{
  "n_layer": 8,
  "n_experts": 64,
  "moe_layers": [2, 3, 4, 5, 6, 7],
  "normalize_top_k": true,
  "routed_scale": 1.0,
  "router_cosine_scale": 14.0,
  "grad_clip": 1.0,
  "dataset": "wikipedia_en"
}
Below are experts of layer 5 (counted from 0) of a mixture-of-experts language model. Rows are named router (the router's row for the expert), up (a neuron's input weights, with its number), down (a neuron's output weights, with its number) and show model dimensions 0-47. Each number is 500 + 40 x the weight over its row's rms, rounded and kept within 0 to 999. Numbers have three digits each.
After each expert's rows: "gets" lists some tokens that make up at least twice as much of what it gets as of all text. This comes from a sample of Wikipedia text that the model never trained on. Tokens count by the router's weight.

# expert 8
router:527508528528556528502508513452485479528570536467547484523447465518430462535523443478510532561564478486499524505499580473558611549428507608476455
up2:475568474489521461484471523460501424493514556564464449491573479542472481507483445454555487531445397468544451423548515526486495548441505514513522
down2:504483456460511471510440538476550483543469505461457431456563501506472551529518526515482556508526514513543502494459550426496507494516449501510480
up3:446493496440562477484548532491489479467541543534457495498509604552419517458543479525547483448473465496561525481487488435495565443495494499549499
down3:497528487475504537538516511545501455459520524459536472468473507457459569494512468481484432530431496462530520428507528584546529543424450496540533
up4:509475543514563488511433422494531479561520512549485526477490586463504499489452486448520451504501477431498387504451482480499559433578570549488464
down4:477547471557542557454514509560488560517490500414574496481512484533511469454460574521486540470496467572476550524507476469521545513552504442529485
up5:499560501484515558506461511514488502507471553550569581520433446444524515459512484499499448460517516470516525409452436529493539545491479496530479
down5:548489513551405559475492420457497487512543506526480491480465503499512548467534535557507511402502563463466547573462452512470419548478489536543446
up6:450518555477477464538566511440551547526514531524464479585472463541437492508545509441559469456518499509527553474511453521429492486450526446518539
down6:554465466435476545456514542538496448476444497519518483497555429433600512462418519525501521496500510500565502528565542518522541524470436517492475
gets: " in", " of", " at", " from", " In", " for"

# expert 57
router:527456508551563569501498452472530466536497548468522471533423440478474474540546468481479513578559502476508546535470540439572564575455472532490457
up2:486573556531477440469485463482432453480582543570444498464518527503496545532456512492494533495464513516523549465558525538427452542436496505537503
down2:539570507532485479436491493534511487488543418476488460476538572492531553499559467465472479490499551425573530479494541434480521515467612454510558
up3:431475456418533519436552593474519468457479399504486525512521571501488495517552480491545527548494478519533570519500513463528552483562476516497469
down3:505493501548550523512559514484495442490499476511542519500495528479408506443508493541497517451455547456523543470456498493543480458508461569503452
up4:520477517510494522490430455523506528482501545533504409509506549497499566544517482435488471494472454417546449489476472543410501465496550525482508
down4:477525525536440584490501531535446463381504517517553560460425495521503485527525448572522528504518527538520520447468571503508507512472533443489487
up5:482411498451541488577443516456507511500494553486566523510431513469481521491540525508517448500500476493493495451427483451535465512524487502595464
down5:530511499505442469501562510486512488516524453500505491543413499479497483541585401498476455395479540519468450528550526521517484541479446497468550
up6:462488596493523402443518484509552471565511521488522430494478525530446572569484583509561477511524465541537577529512408537436519466507516495519483
down6:531449421471506648433521499493478494482509472514492517567505445487541495489462561503471533446501533468520521541503480500513519442455532482477490
gets: " |", ";", " that", " but", "%;", " because"

# expert 30
router:556489465492544541402515528457520490559513516504540468562445504543480484431486410457490488519529514443512521521574505452535445513469537510457466
up0:519467541474534467479549581508492483586506415541482507515454529546541497430443526557492473494528453480504465431494540489569508457549504474513574
down0:417503450507480540533516436544554539479482490532552527529515476472441521505528525440445554531481475472531510361444514462454445472480552518476460
up1:526518508471522521534465539526461512485551457446430488503468559563442458515465383463479480429509494468511526458497466470518516438564494480515571
down1:513465523540502543448531567462498472524517520536506499450463523516427534543576543540494500485507537469496530536553501440441471566480559483448438
up2:465518529454528533426493416541523462512545503508464460489472527607479454538484443489505598544504427498488593508493477504528424506484511518524538
down2:500573512551486456547477478518483514495495545520465480472491498509520530499523477483494505420540493484487457516496526527364589516513512445510443
up3:507454525535537489470575517452559571514473468503492575500457527572499518503526464447446537532460506513494540466576459572510545505483441511509494
down3:462482492491548481476573507455519473416473477453506534510464521450527510480500470450526534461434510530575505469547432554539496531476474574502472
up4:522469512519472571508466435584540498484507569524537467453493469500473516468548471442531592417502545501536531515501425452425538489536522571401482
down4:465520482505449564476536515503519544443516472503520534414492455483467460547537542561516600437538499554546542424474434501417526490503498526480502
gets: " the", " a", " The", " an", "The", "the"

# expert 12
router:532480577459510508486457505470447544552545494509542439522454435483455475553499465443447514565518554484502533443544536425524499539470497507453514
up2:521539523489565514487523511510470456535509557478478443524529479551533498488515440530464489548493441526516456476520507526434515516501442447513536
down2:500479547484454413514491512530498399443467468478482506440515581504445614485497544534482454478472502484560518447500517415522545499497523457510450
up3:463525499539519422451537540491520507483473494499479516473491536568446560524505524487456557533451491513519531549519507454496557452504467505558535
down3:479544474510526556531476496492474530431449582457461442506446441490504499513517531525556519504482479445539488545540487529591512528445490516523496
up4:508515540440506550513474469509514472519456506578512453482505601487493537543504476440508440422521494451495494454480481537439565473493497530433534
down4:457498450536475536517448571496457487512498482483529539460440441466545530581441479538515578445578465504477559569451520546520478487508529485461483
up5:498499527568550523565497551542395486523479498570537434501437504426484492499468519511514508528507485488502499513519461463519453530532507563510555
down5:530535473498469478469469508527505531531522478485501480510438506467543508546580487501459545398540601512549504452447491499564474506458553496526448
up6:458499587517464473480481507446562493503502542562482508546478513528515554488603559424535418527521510479483515550494449498456504446503501524501579
down6:481496470544426538486531532476545439503531510526537468567507495435539474407491536542569466450561542549516496497476467474515447531507503477506453
gets: "-", "\n", "|", "==", "=", ":"

# expert 36
router:539477524553553558492522463480511463522529567463527501548445460481487434538553440464470514535585498493499530521506526447534588546481482587479499
up2:485503558463526483499437510505468419500491532464473508487473493593482505454454435503476532533540416513537462452517562451464512508444513485505553
down2:461526559534463479545498551491497529492481418497497473397469555535533596580551506488493519480498498433450524426574559446479565496487476487456491
up3:468488534456521445470578546431490519498438450445479441522496531555461504466535502464519529498513452570532508468483527495561519457483510481518500
down3:408497515499473465608541478490509495491476558537518528512499506545516524424543497481570559502456512452522523476552419549518512427488513561465433
up4:488442527456463478475514466545494498505499500550454472496477457492516511509536473503564550550466534437577461493510514491446444475543518510506562
down4:503565512521489510527534530514484480443455502457546488501426424523542523484489506543509519397531436573508539487474475592529567524515542507537478
up5:541449540437553517494502535522434500534456456483547537509446493432533525464529492522556466457501523386458516405484461446484481569442513518527431
down5:454531486431451519468496471508444480569547466558520513497498506445541466469552515504560543362491552530516520482470491465546504532549480532502461
up6:474534538472519425552470527527517469482533459500511446486489506524496520521493531394520495478565515509482658482569515463509468479512499501509527
down6:509599505434440511514520517534424434472464503523547486516575450484546492500483564529591487494492536520525480484519516480506498529511443526464486
gets: " with", " ", "\"", ")", " P", " Ch"

# expert 18
router:462469479538566555474466533485478524533483473470543467541462421459470436558515472496549539560554565455475538531541475482550459543488506494550452
up2:486466525525510522431457528584484485493600595497426492456516517602501553496453472503499516545524489520519461486592515466470490442502555511536510
down2:485582501472454544537441478484518488506485548450493479482530527491502565509499551508457504434536471437511509425472454355490555520548460496451490
up3:429505483497579493491483552466515512493502489488446531493465599618454451463571519465488518577528499545491476511567554464464553496498467552502453
down3:453559452539511549472491447529470438470440557480544491502551501458515571422508497503502468499483491494568530515471441554509516480528490505516462
up4:530501529537466578520432502548550420499447545599512489448509504501507549521484513453543442491504500431599457492503475518467535423506493528556485
down4:506535481488500551450474538515515434467498551460547580427446428582527488535473423506534519424486489507467562447482532527513532474590528489525514
up5:503423519425486521480513505527464453557453477507591480476505520489545470523445477470572501516480460454449494453505463411471453461554523484618468
down5:529541462460489443495503373506447525474474502459504517514434573512514552467545480497464480387519523521531518517495426491544504529460514525472495
up6:521519548492523489514530469500587454538558458547473511523454475484474469499494542461574403468502482522529546517513459508440525411456512476490537
down6:513567450541473511509524552434500440484514552570487441448519496509552502502431545529484515432499558499447469524507461514514488479488485535460520
gets: ",", " and", " as", " –", " that", " which"

# expert 44
router:500481464461600541479535505491502442512447504556572552543444435536467508553509527454583501548496529443482537514469515491552484520519533533431459
up2:483522535472527478495453574532507459514534527558424418478535485532508516418468474525531472580531438445503483441496537512467437514503486535518516
down2:492482559547484526479469536484471492507489441440482446479481516576525575481502478445513547392496491502512470563456554429531534481489526492455443
up3:445542493476481429453490551502539529513482510435507419516498564583517483484557508501446530491479507527545500500480498537520476427502407475545534
down3:449490472545576510532554496479499481422497619502524488460468472441551505470521448465485465489466543545543519462481388520492549405485459480513445
up4:472471530560479564509419479472513489546526521542485540475467514541506488522504541389518482555429461459560439505531539551494481424523534516537554
down4:522535510551533505459468561499516498490518516444508529476429486512514502526429482558528515410553466543461519452524484536505523501524548531528503
up5:462453452492477526535495501543503480480472545541604499504451494420479490494520504499519461480447439475447499414541536436433506470513472485523441
down5:528545518450471551509601422471488545446490550517537551500514525473544448478522534547570466457539545583499495487501446548553461495487507524484455
up6:526536541508448507462567460501492467503579460546491446521505518488526482460556577480537449460491551497527606531552540538460581479464493428523546
down6:488489559521526515526496539527498422458567478471522409495532461499510473461465528493472485532452538409517597449507517444541492471489502496457550
gets: " |", ".", ",", ";", "–", ":"

# expert 14
router:538469516554537534497527459480529467520519551467527494538445433478497433542554439467477526551585500482519524522500534449545576554473500577473501
up0:489452499524459459501601552469476453544601499485484476447513528530573492500499539489545491511564497500553508463500466448552431447483485470529506
down0:477510495570471523495513472493500549517594555450528467487514487521535525450506488492491536562510458510496468438433504432523447526467500460442533
up1:507465526538538460471540481504557484472519470433482496521526516471447403511498371488541482469483432410518506453457501501527570422528497503472552
down1:469546519393482511466522476476455467505514518531539562533480481454480550567533557515517492450544515449431467443505517547499473530502574466461400
up2:525528534555503496485517486530458379537557509548500531479538497520449491476493479536556531528492467511555496465506541491464461560493540517480510
down2:448547560499477451515504489498494466548524471482509461443489550507569582570533513552504542456507543480554498453503566402522479520485525502447446
up3:476491473439495398411568526456500504539510435547444498461464475531479527486506474459502542475465500516474527497481529476467525486476529516540492
down3:457536518500526495554526548545508451456451539482546453502457515477488540410517467459497536468496484514538483488509488553547528457595533591512421
up4:573462455614517515497474525575520451458465503548498455517450495518496567542531484453541503495455507426584426538491517531414533504469509516447524
down4:519502519497478578489513529615455492504428496525507523477515425592493492504550459527511593464577503521481526459460488472509542502553543471498543
gets: " |", " -", "}", " –", ":", ";"

# expert 16
router:570514494588525541443486518481513519526526541493443453542463467469465475588487543478507471534584468452481601507493534449472495546435537501501471
up2:438513505483486490427490517551491430508521533584448528447496469528551555526472433545563511501524473462462491468493506474465436463489454579460539
down2:546532488447636462581474506513492463471476487477475498462528528534478528485488515486491487480523504460494442512557479412511517514443473476490513
up3:456525495534563449422533481526523489501521405538431498460518520475493541501606524484473518533446469548510477494524555464512512463499460491514466
down3:453511475584587552470541505543420496509468594418486543493502494470490530482475501474514463546439483445509533542514440548531511493509472550497413
up4:455413471441465549526484471531506479484472552574520498483499475493473611553523511423562472496519482448490417489564469477437514495544552568466474
down4:514494463511463593552517511553414476548550528466524492491479452499547511512473476568554590472531500537502503453501508525436520447522481475498489
up5:519446540437483515472501561474454512583515576530547564471481489481518459442542524548539451568557412465503512420555476500476554466426554480458461
down5:495508541444447571436492478572504467553526527551512505513491599521513551502481531518446500511486482502472411480509437537558453546457474566559526
up6:428468536498446453479471508449559491568531501528522493549468484539471499498457469481545457418534518473505633483517435435448555515433503474496487
down6:480546513491478546496470511475538438505469481503542490527513460508554500477448612483461451489542540521495498445533458570459436536443476549507484
gets: ",", " and", "),", " or", " &", "\","

# expert 61
router:562425489472573533459461491471482444552525505499498458560436494479515508489547542491531491542470503485530521472538463452529579541499476501509513
up0:519460419507473531456491499439519480520490434512453424530474554488548554493486514530517509492522423519537503442531453546558492455490464479527531
down0:520510446558481511532536438507456549477562409503496446478552499465510506528500533428407493521474435476489492453468530540500498491545503478443475
up1:579481491529481552485489560466481495481493472544484458484460490606567490575563448449463463444502495432533527528545503483558530466551490500455559
down1:463467501450523496505530526481472441588510554502461570458419451520459568513435489546505473494496571493493479519588507498507490506533514505505475
up2:439538548510481540449483548501515473483587520514481528452535490520552472522474457522519525502455502447573474424501497463464412459479540428510507
down2:476565535539446430486527487543521507431478510503488455506494494561541630618521511503442493483530441490454479554470567498494530479537534478489456
up3:446486488463513467411573530504514443523508410512447468534486586554491583472529480476495583454408475479519522531426527492487510443465468525502462
down3:519514503482542559572579464558493493477509571562486536465487439473475575445507481428502449441461447504486486475569447553502522452465435607512502
up4:487493469535457548544487473564514481555497596492454475516518464473524550511586504403556493492506467438542449555503456512446529454504494498477498
down4:473516536505493522435435539495543505494504538425499564521489444560500489501596615455483516494541412515505554517510478473411484488541461414483524
gets: " was", " is", " were", " also", " are", "%"

# expert 15
router:537517522543514498500544472517439458486539552457508466569463485501527419499545505478542522535560497461508572532503468426525525549508515533504534
up0:457497518543482466533544508507470452503554526532490465493467519490595459511536545460546550495564477516473553447539448442536464498527514463473564
down0:491597430628498522529498438527455581503563468478474485519494543481528446483494495524461435495543476442513483456466502485484519443537471488483468
up1:509532496538544495507504522462457448480465484478423450595503516489508483503507450446449461438477523385533557498468470534515447459517467462528572
down1:502486562476451496512484545470423437518521458557504507518468510482482498555563561474543495501572534455469474500525494524497556543520553445473504
up2:463568544425533489476472485542476380511593583487498512481523512502480444499497422504545516588522467500542511515529512481466466541450506465501525
down2:457512585532484469519506409517484471482489529453516442483419491553502530598488475483453489472493532532487469432514525435460574561519533460530475
up3:495499511439495513478544581482502457445429489497456435486504541544532554533520462455550518539506480539519526474582476473490511481514485494604499
down3:491488536485570491561493505485466423494521489455547506494482523496506535499490466438549465450498507526564517445546461584558504522495470514487491
up4:493433508512479552528476471477505495530494605618505483554472476518489453496542487527615491546537483450571513540487451465452524455527529519488520
down4:598512524469565558464479564565471539528465451443507509438482419510562489553467500562506543571534482472534544484483500583475476491517462501525485
gets: "'s", "ic", "est", "ical", " its", " their"

# expert 13
router:489492511510473522434562504431532551533564521512539440564467478559423452492479454471498507550556536470548519547483526465491501594477534542494482
up2:454511526539474486490496472478488485479547606543411447483474536542465418468526460520459489529462509510517497537547528493480428535503523528501512
down2:455511541485491464467485502480491556450474462494497453488542596537485574554529455431500494472510466487509538476424525487504500431591541434488535
up3:498492513538533505441552448470516555517518417500475457474506575517524530454538443468447540503479496519532532518428535446523551471512459540487477
down3:424486480499512506534514500457515494470476619449501559484500443511465585435545525508524497477505474478506589491477571567529468460484522504463452
up4:536488508500509506448483540559513462497468549533503558523474506511500548478534459471550534404510486479605436462447496545439513463501527490470483
down4:512552529526579463495544489573507534478495491416562562483508458488519473525475428563480520535480464524482500434519563542496495436539505539510533
up5:502537495426490499595555528526422501503488486486592488470486456431499415446424521469539501407525530489523511462492454495467437524540536495533393
down5:522505500504533511448553443508487452535475505531546530402537517471511513507527501520471477429535575521509478503444568507534521510559502581542556
up6:384527578500468458490476516481556492475500504519470507527508496505492509475495492433486516539553463515479614484561538475501510531475507512484502
down6:539474486545541485473504497475494457425473459413512519472535460453522492486421539505508443499447538539537457452486521514434513519488508543506519
gets: " of", ":", " for", " from", " in", " /"

# expert 17
router:552477518490565520489512475475547448512542512501547475597431449509441387553537456500510551562550506517533501526525496460524562554478486571439483
up0:495495557535450526492569535490456453576570448520517526478420532528547520472478564509522554562506507560499504427432453463524459479509467493515552
down0:562504542512422547556527524509481557480475571500515489497475495434533472457523532498490468560514429518509495481530471482454484442498528408461492
up1:531512506525528453471493525436503449498521506500432486509513515495510473513482412476534484483432483452451527500463538487504511459564424401546578
down1:510498511399476511481513498467451420544520486540497533494510475479481486585446583541501499480555519444479406461507477500561501557495558471491490
up2:464521570457507457480464479541492467476482539534447456517541537560421496493486483551517601502524499519500512474536486506462467580486534493480500
down2:491477510539494468502486465445460478488531470543546455490492553582514568524503492496481522442510463481490502493530525392475522521472545457452495
up3:460505531485516496474599499388516522534468498536466552492526499501474489501462516451478570514494458492570513500549464485529470457534454499515590
down3:439529568535532527498519504502465444529465511473532475533467579434509507450500484454497521538502502488547583461512474504558534427503412569466457
up4:502460480521464533534508493566530458543500583567589498443471575491491520509518451511530469494512500458517563534528498466461508431510513524440606
down4:479480496498500505500487525521465509409536497460549571438400427514502468507449444461470483445469509526508552493461523524485538508495470465514515
gets: " ", " all", " No", " de", " al", " \""

# expert 53
router:548497507556563557497546456489505458527538553469519498540438461488488447545550426471449527539568496493495526515494515436522595537484494556483509
up2:515536557456556478485485506532469461474547615531523539440545499501485534511499425574522539478463494441556506485491559444461438487460497500480507
down2:426480528478498424503481480509480472493552428445502523478464523471482511560513500523486543485510544449546443483534592390487526500475527509505505
up3:466510529459573503400503494469486468433550510498496451474462502538477499483523447478500568476446479557567624478538542491506572475473481443545551
down3:504566484523526495591564423522468418475496572393557520456451495504538496456538550485498470469510461478495540498504499526521545453473543509526482
up4:513490517522479579454483518557577439561511556508524463508474498487497495492564505464508475526539519507566422584463485479452444418549520534534519
down4:513538589517497543461519459589506501434495504516525496514487486510529496522440508522521509423498489560505548478471504569432557508524495479486503
up5:468512522469430474538547561535465478537472495517573531517456474477517467473541466469507472469540475454516462412494445540464476520532531501531482
down5:526563491465458501466523519495444461570498547499521479535428563512487491460525472508489501403536480473483522523424478540527439476531514520486487
up6:430522519505486437502543504539560452535516462548499520512443528473457530539530553476471401498514505450499592506480518470443513433510570430513594
down6:452467493428462561469547493524471534441448506523548465530486492438546457446459585512537483478564513499512508535538542492532519550466491481562559
gets: "ers", "er", " one", "ing", "s", " two"

# expert 45
router:530460528503560549504538520481530419541517572512515485571448435462456441521520430474462517535523497504506517498516504447510576532480489533492489
up2:451527529519507494437509485482515416528538498533497479480551476560458509485458508510515485489506453495492484501583550469398452459518481475534466
down2:484533515515494477532544517483490531453535456550471444448538561562464562533527519526456507468477447442508497504542559474426558511518517450515502
up3:425469500508531468425535500411575510466449500473474480492494511563528465509530470501485488486453440540505480473510531523524485502491519486592530
down3:428543497520516506503523504446442400518450560530513474456528536531531528488537493472561481538464556462507510405493505542555541466504454562503518
up4:493449446517472520442478457551527470502528557541513474498531489534469472532577529494583455428522504509609502506423528539448526484443512523499529
down4:534508539518505574509491536531525557455445526518517525421420449542515454543476526456526580454475427483493584491466503486474516479510491459520453
up5:487408504461536548479523551562494500552533487484499570508458430418490515465536484509559481472494478423469451370509491489493471474455513522545517
down5:484561479485435550478515484476442499529478444551466481557392565517482559523532472442497544497535600539513467524416508498533516527480504507436488
up6:443515515468471468506494539515547496470466529481482483555444484457491538577536495419508492432544474477475620454535549489498461515491471483514501
down6:526454531512497561487475498508522479524458473517531520464481451402578524451450535537535520516569556468575546537460510506527502484432480528519536
gets: " he", " his", " He", " it", " and", " It"

# expert 41
router:484502531531567538516530510477553468547528506468525416555456495472479494536572505429470506572526506511549585496494543411517501519501508501480485
up0:441462495488552478452500557476539486549532495505528543457454517534549515461468518491446521493545481560572445499426483473542483432482503430478576
down0:484470420531485582531497444530553532501523490514436467501468530434487498483515492527451511570506477462499528468531479414488447568485517540461495
up1:538422500536557507457494465524476457543491509448479513509463490507490443526482473467485415439480460388552558542462472505499522414483497405542541
down1:505559500473448532506431491425489473502506513553517521522479491530481544583496531501550422542488527486467525494516492538550487564478527490482460
up2:456483476529511463514522497468536404552529574528492457488513502556537510414555486531513528577481517516481562429540448480458478501459532561511456
down2:444514477452473527525484470522468504486526503424538456447546512516513529513598571433442544499545567488485431429469544426486543475557496457523516
up3:472486512472521458489550486430609490424475486424434483495536548507510472476524475477523511516395539491516490454480529459518534465483435501568548
down3:482470557491547501557483519488528526426519555481594483522413506432519517438481519513460486491437530470543532511538481546544481474485528579545510
up4:471466474490553536514484491540559527487499522574518521477533569482518540500483493448542555547469470442564455504560521538442454488482525493427544
down4:536492440515489586534485483525489469452458553455474476494448420522504505501517497540561536451569486544506486490504450554526510552497549536486537
gets: "s", "ation", "es", "ers", "ations", "ions"

# expert 31
router:532459510541534563487505453480529456525534574462530493546440458465484446525554452460473507535558490493497518513507515439526577545462477581479499
up0:505481475489532489522608457490442467534593455466459497422446567522510527458501504522525469509504444522523499433481511500588470481529519509470509
down0:467501495528521507602503431484546484553539467516495481506454550486481469514606486503497500483519510476510447459457507476493479486530533476436513
up1:576523481601505489496518520430468398481534520591482478468483515469496509532452408457477469447489493431451539526494513459471499464546469434506540
down1:490459498474530534557512532532500490536509470548521520508477513474464538542514551498490491427592628475506469451534529472494454471500565567455460
up2:556557523450505510451477515511526435489550548530474501473540530490501561547462453493509520538543441471527504466600495427450462493495449501523481
down2:536555563462552518509537477473502474458539494446518448443484588540528572600496441476403511488496461453496511464528543448450451481539533485473468
up3:496513512537529498494618614460479509487473499523470546469468567528491488506488418463536505530464439525544482456490488493524502486514519467573504
down3:444567529521567490544547480568452430483471535501540487501479499478541530464487436458508544512469474502515534460499489513498542479521470528515445
up4:534432514522487488539418490546602494546530548457459477514480534451528527546455484442502509516492493469568453518546437477500481500510480495494536
down4:491489513500457567557487543505435535469470516473497538388458501521555470556491504523571469470530462550492561446479472494529428527512494455486452
gets: " the", " this", " other", " that", " 3", " The"

# expert 42
router:528491575500556549519499426484508472530525534512542463536446464526479451556481443470527486501512523426572517472536483444555531549506497553449470
up0:528469487531494477510538493472422489497549509525509428512487565471556573542470534565583543457526456515461523416525466410536493512499569469446515
down0:434456457588485486496521504523468516568511440478497471450524550486468550418499534418447545563523469492502463457447546426489541527574543497494485
up1:547474473581556507480526563523562469498621514520487494437541478453479483473449437420505487466492491380493503498429521526517516516473503416469497
down1:437483514434535458423546497517506500463566529511547481431478485551466514574514563514576523472533614495456529477453524474455504489526498530472520
up2:527488492499567470498531474582525450495543557559423468428546519492489512444512482519514509488488528449538443450541490499513470466438506494483461
down2:465529528509506444516426471551518503490501451489509448506444577522569520579450461493452457455496469422505508456527513475458501493557526495486437
up3:436510511460560474477557498407491541474487527476416554535449556528489457441495471439516478486489466519600498547550564459548547508568498508483492
down3:515475511518566486522535502507472514479459487516550470520424503483454562505498482493565484467474404499538502448546478512514451466497527511478474
up4:490550496503497536498549418526580496494532530556538475488455491492538548542456477494494441475547435459520445506496490466439538525500526481512512
down4:463526518503481580489515558574500509506469479473547533471526466565460479497465505525558493495510483529460582508524414494479552504488489537406520
gets: "c", " c", " t", " g", " f", " r"

# expert 35
router:466484504561532535482493515513514471527500559536490490567468441500457455516543433465480498578564527500456527528506529424526596498464523497502509
up2:556586514518496515479498520518464492468524540518418465480495539569452530473529457566506512476542479477538469454561469470478460508470512481519478
down2:446541555537452479533484511473517450505557526520518456502478544565480538542460522475512460459527472452536466427541562422501510466520491530424473
up3:451458512540518530452537561507558539469503458536471511490500437569433500477570486423461561460441501467492507462484517474516527458532511526592490
down3:467488554520439543576558473579469504497471549438549496497402524415556545452479484454533486489444508565564475534486456548525521488485443530420524
up4:477498495539492479473484397525527428549444531506512453529491486496510537531525506434517492519501476416555391593546477510493490399563536502497483
down4:495480506569470547521478556538474563463464472448511491456484507499532529574477490552468582491529427483510567556450444448400547499463457477477506
up5:497457565526488459508468518490427492490521591472540523532471485473544430477559472514561399553499452433476462415501440462484488475421489483519448
down5:514539520429455504491472480481478525577526482543523570523515529508438473464481506506494482478544496525491495582498429503480434482518578513495524
up6:456499589458395481471526532474554518550569565480476474553481461519483523509513544521498426513534503488491596480413499531456494472489543470526540
down6:449549374439488564495535498489511442447423524489473496499528442519594461436447508478529497470504560491521487478545557492506518513471513522520509
gets: ")", "\"", "),", ";", ");", " –"

# expert 6
router:547482491531512513463492468476508469560498487507572493552445453475487472550582502484468506518514566479501532547541536471552530587451528493513481
up0:493492452510485495528620469537489480563552458507501445473506550485517535490483527534514450454472512481609471425524499513574408489484502478547540
down0:498474508556490497478525455538582466545459533508516473460493522448475477492490530494500538466546515477467452477522436417455455534488510488472457
up1:504499483547495535429507473451499473520458506500393454528536515486415467538548416440526470429460478435502508506504524518499507436467526470530576
down1:580471549431518490493506512515534523536500525508487516476478495498504576586487469524460524443578496474498486533501543476441443518524569489517537
up2:470507504495480483473555475524488481449575540558444441506525495623444564488464470474483537500419472469504483491466549450488512515466496475578519
down2:565546538490449515552475466478477435536482475462541452503519531579499535557510510500496511443488496480503464453478495469511530508527542483467437
up3:497531491491574491405521535509458522495423468462493473545531559534522514513516471473471561580442517506518513482534533445497442526496509404573497
down3:396520529451520535508508513567535489483519520512539532494510457451517561442497492515486487434453458508534527435521559496539460440472479563517420
up4:442417498473523557484503493555494441451519529503537571483475497480521522488580487500552478524459496501588461506512510485410530421556505552509530
down4:480500465542498457502489546504511539477507453456592493506485433549500517555496516521487551425561427566455606497526451503522548544485523430519489
gets: " |", " his", "ent", "'s", ";", " her"

# expert 56
router:483470451501557564483470557487479524542502559529559492539427442536483485503486497477490498517517554486554554473534530449571587500478539489499485
up2:445446557467505518442536498521446448478576588573471495495602555566510490514482466533461501535474462452495508431519500457455465547479524477497490
down2:453529499500479548501454494476540555411524424440508490467499546498527555499514550534470497487517404427539462463503523480511487485468541470524459
up3:435489493424518444400556526496583461525521460490473509423462543575506523440543532504511589495530505561534489472464502457487507475490496484575546
down3:416548469516610519471528568537521498533499519436562496431455500500496519486462503440493515512410436492504573516503461567597509459493453515553484
up4:470503498498503505469398533528523486535484512502472468553520528570494529541516589389572429512467463478550440521445470539459457481485508498515475
down4:421560478475429555511556524562489515496466453485513498473481517527436430497565457556503543478508539517447529500522541545472511499529509442504473
up5:534465501478483504518492530541439554538483524499507569516396464451420458461554535473606532539567458435534518442460469480504462475530580529500491
down5:493607535488518519487504487461449500510524504586552479530505527493468463505509476490541487377566546550485525464475493562498452554476518524558462
up6:422482592480476513460473505459529514509486525517542435551435531523471494494513509410520443431543543503483539553540587519443528461554526513550580
down6:484509475487512516436553512523540441422454497550543544459503484536510444534443535523446492427520583531513504505484511524521450524516460482505548
gets: "–", " |", "°", "===", ".", " and"

# expert 63
router:531571514548534595446492527460444466569481509487516531524449447504520496498503470468562526471481541484556495457555505387546510530489522506513444
up0:417480505522488548427527497470457493550532496510411479470477537525541532542468568494510601423465520538467519491452440483532462522525524464492497
down0:498464473508520530549493393525505581466504500464468483397519447473548465488549470427499532451531459468506481466516488447449437442556498447413469
up1:495452440558499463448463549528480423495498528442518444523430586503477472517522474560477446425544496474519558500487489492458513486514490540499543
down1:475424463535485433455533500432501532545527485513486621456524506495535483564513520504524504485480472540495416492530455510525500542532538524490418
up2:532539514443503453456505509585452436494477530533424491470515491507525497506499429541490520518465474470524498493488599525474447473493459396431507
down2:535538569490511476469492522445518522541512443501498464394447566524478495571495492484479570531508536498471502503495537412450493566471503573454493
up3:457494488459500485491606463450545514526419536520462487403552535552472488500514554489388567514512526591536510463473555510467478465499467537590462
down3:468563537559536521477564540527451464480554531408506461562419438529484451414526519450533471492451473504538547510552482490591540525530475503502502
up4:468499466500510517489482520495551496544500530443532496506515543465536510500541457401532476515509515446579460516504468513423436452497523530457521
down4:536501466468477530564453551550458439450519518507490510489466452527461491556505515530512474524482519511467558432458475513552497531535523497475527
gets: "th", " first", " years", "st", " second", " year"